Experts of a small language model.
Size: 13 layers, width 256, vocabulary 16384, 114M parameters.
Below are experts of layer 7 (counted from 0) of a mixture-of-experts language model. Rows are named router (the router's row for the expert), up (a neuron's input weights, with its number) and show model dimensions 0-255. Each number is 200 + 30 x the weight over its row's rms, rounded and kept within 0 to 999.
Before each expert's rows: "gets" lists some tokens that make up at least twice as much of what it gets as of all text. This comes from a sample of Wikipedia text that the model never trained on. Tokens count by the router's weight.

# expert 9
gets: " first", "'s", " \"", " second", " most", " third"
router,160,232,303,156,259,159,185,242,143,150,238,149,247,166,191,154,240,225,238,194,175,203,209,238,220,234,199,155,168,152,181,202,207,230,235,230,213,208,184,229,219,240,184,150,211,239,162,213,209,242,228,176,232,201,202,236,247,182,220,170,171,199,180,180,206,215,157,170,170,155,205,176,169,151,209,280,244,203,178,191,197,198,258,235,185,212,168,232,233,215,229,228,214,124,214,210,166,206,223,231,237,188,141,249,197,157,216,164,214,149,199,227,223,248,163,190,214,218,222,183,218,195,199,236,146,197,184,218,240,221,165,216,181,236,220,193,238,183,173,166,224,221,188,228,221,190,158,164,216,162,259,251,218,168,173,227,184,152,145,194,177,177,254,259,159,237,209,165,225,210,168,163,188,223,199,228,174,180,206,199,203,183,234,183,208,129,167,221,214,153,176,213,201,209,193,221,197,189,187,222,200,229,184,189,184,204,220,221,173,232,224,253,183,167,227,226,195,177,188,192,204,185,181,157,164,174,213,187,215,241,223,211,197,171,169,163,224,176,244,240,178,206,177,207,183,169,224,171,188,215,182,225,195,200,222,226
up0,227,205,251,211,219,212,154,218,132,191,169,224,274,149,215,200,270,204,174,171,199,207,237,179,162,159,233,174,195,226,154,254,179,205,170,194,177,235,236,183,223,201,162,213,244,197,131,215,175,215,262,190,186,185,174,212,211,257,213,171,206,193,221,247,256,175,221,225,141,227,181,225,201,254,197,233,219,216,199,275,163,211,220,231,255,177,204,213,240,193,169,230,204,221,177,199,207,228,158,170,219,212,222,186,185,152,241,208,245,153,227,175,169,226,154,228,180,172,227,158,194,199,195,195,170,185,188,199,209,212,234,188,190,232,190,179,161,243,180,171,136,218,196,203,236,248,164,186,144,238,180,226,191,237,199,209,182,222,176,260,188,204,181,172,204,242,238,219,192,221,192,186,143,236,186,171,165,183,177,179,174,173,246,244,246,266,190,231,215,185,179,196,165,230,186,200,222,207,180,185,230,158,212,168,220,221,187,191,209,166,150,210,252,167,246,172,207,178,154,194,180,177,212,176,234,166,215,237,236,202,187,201,196,199,156,225,197,186,225,203,223,148,196,166,226,201,190,158,134,147,153,205,220,184,211,240

# expert 23
gets: "|", " ·", " American", " Time", " New", "ology"
router,163,172,270,172,236,180,176,226,162,275,226,208,206,168,184,181,218,232,230,210,169,205,233,226,228,234,217,180,174,179,187,171,221,217,237,230,261,238,165,216,172,230,196,217,173,182,185,221,229,226,194,174,203,156,165,228,159,168,228,167,209,179,179,168,223,202,153,171,197,184,217,223,176,248,125,227,227,144,197,204,210,169,162,218,182,207,192,181,156,209,157,225,226,176,188,194,180,193,264,139,208,198,183,216,201,175,222,165,179,200,235,201,230,232,170,144,221,225,218,175,219,189,193,171,194,165,204,236,214,229,179,181,179,237,152,179,229,195,179,198,224,219,136,194,224,183,222,172,228,177,216,298,221,261,171,223,177,199,184,203,171,183,174,164,208,231,222,174,226,197,163,198,174,232,190,229,185,183,166,177,208,155,243,190,232,195,252,221,180,140,177,212,239,169,184,224,215,167,223,235,197,197,172,178,204,220,232,162,177,207,240,192,202,168,215,200,228,220,229,190,191,200,220,167,206,228,207,206,152,146,218,158,213,175,171,101,201,159,264,231,235,201,145,219,192,166,227,250,201,196,198,216,141,257,253,162
up0,215,147,181,208,225,161,230,186,229,240,205,206,248,251,206,202,215,221,191,171,209,206,210,195,197,192,235,259,156,207,185,255,214,186,212,103,226,200,207,227,209,185,228,196,188,248,184,193,121,202,237,202,122,239,189,224,214,193,201,157,275,193,217,237,169,182,168,221,176,185,200,201,214,230,200,140,245,237,158,164,207,236,220,243,147,230,241,164,195,207,191,152,215,212,177,206,164,227,225,236,225,196,225,231,244,162,158,206,188,219,194,197,234,190,202,193,233,231,193,186,225,217,199,185,195,182,181,203,212,208,176,184,221,169,257,229,230,253,167,196,190,214,198,183,209,193,240,168,253,231,180,154,206,207,167,207,209,223,212,207,178,188,183,155,204,194,216,166,235,239,144,171,218,243,141,164,210,146,184,265,181,218,229,174,239,183,238,193,260,196,186,175,224,206,209,235,217,180,236,182,176,224,181,207,128,280,204,214,173,194,149,227,266,230,210,181,237,203,222,207,200,183,154,186,186,230,193,215,160,157,164,208,209,233,169,173,219,208,196,192,194,171,185,201,182,157,282,176,204,214,169,223,229,249,227,152

# expert 8
gets: " of", " the", " The", "\n ", "=", ";"
router,162,201,197,161,215,163,153,224,190,250,222,215,196,176,178,222,227,229,220,188,179,219,216,235,222,224,229,161,166,167,184,192,196,222,209,217,198,232,196,199,203,209,158,128,162,242,161,206,226,212,208,166,249,188,191,229,207,189,222,169,180,196,163,140,230,255,204,160,195,173,202,252,182,164,191,222,229,204,141,182,189,166,214,236,193,243,204,141,172,185,230,258,246,229,205,213,205,211,189,143,259,210,183,214,175,182,202,183,232,200,253,238,235,222,165,135,219,231,217,280,218,200,173,170,137,220,174,223,248,217,165,186,171,226,208,179,238,189,183,199,272,224,198,224,216,172,232,166,212,175,235,176,201,194,165,232,195,189,192,207,177,205,236,140,164,218,230,183,182,209,204,155,178,219,164,159,173,181,198,153,200,203,218,234,222,201,129,222,257,170,175,187,204,151,175,214,142,177,190,241,263,186,190,196,228,225,238,149,192,213,218,183,173,167,212,260,206,206,207,175,234,184,204,134,224,188,219,190,194,151,227,181,203,176,177,228,213,202,143,220,210,177,201,216,225,229,211,248,213,207,165,265,131,233,233,213
up0,233,180,177,164,182,215,205,192,201,250,192,255,147,205,186,213,231,171,185,147,197,190,201,246,251,264,155,208,243,212,171,224,208,191,217,195,209,184,228,209,145,215,198,152,171,191,210,209,159,241,195,202,210,233,222,176,220,231,168,188,205,200,174,235,220,214,220,175,164,213,201,230,215,189,187,204,237,168,193,242,192,157,232,187,199,146,186,163,207,154,172,179,226,213,215,175,168,162,209,297,233,163,275,189,268,221,208,189,175,271,181,172,213,202,204,215,210,213,210,155,207,184,191,139,151,188,181,192,170,157,163,179,135,163,217,224,196,222,196,185,188,170,207,217,201,159,230,144,205,221,131,220,182,159,193,291,226,181,181,204,162,174,231,192,189,168,198,187,200,203,174,163,210,171,224,186,212,153,213,252,188,255,203,186,156,170,183,237,155,196,252,211,198,205,192,174,120,204,212,187,205,241,199,249,233,169,219,184,241,226,220,177,256,219,207,263,194,188,222,162,227,173,187,199,226,177,123,166,207,228,195,135,256,172,218,174,156,172,202,182,192,204,211,205,200,184,201,185,211,214,231,192,204,176,198,166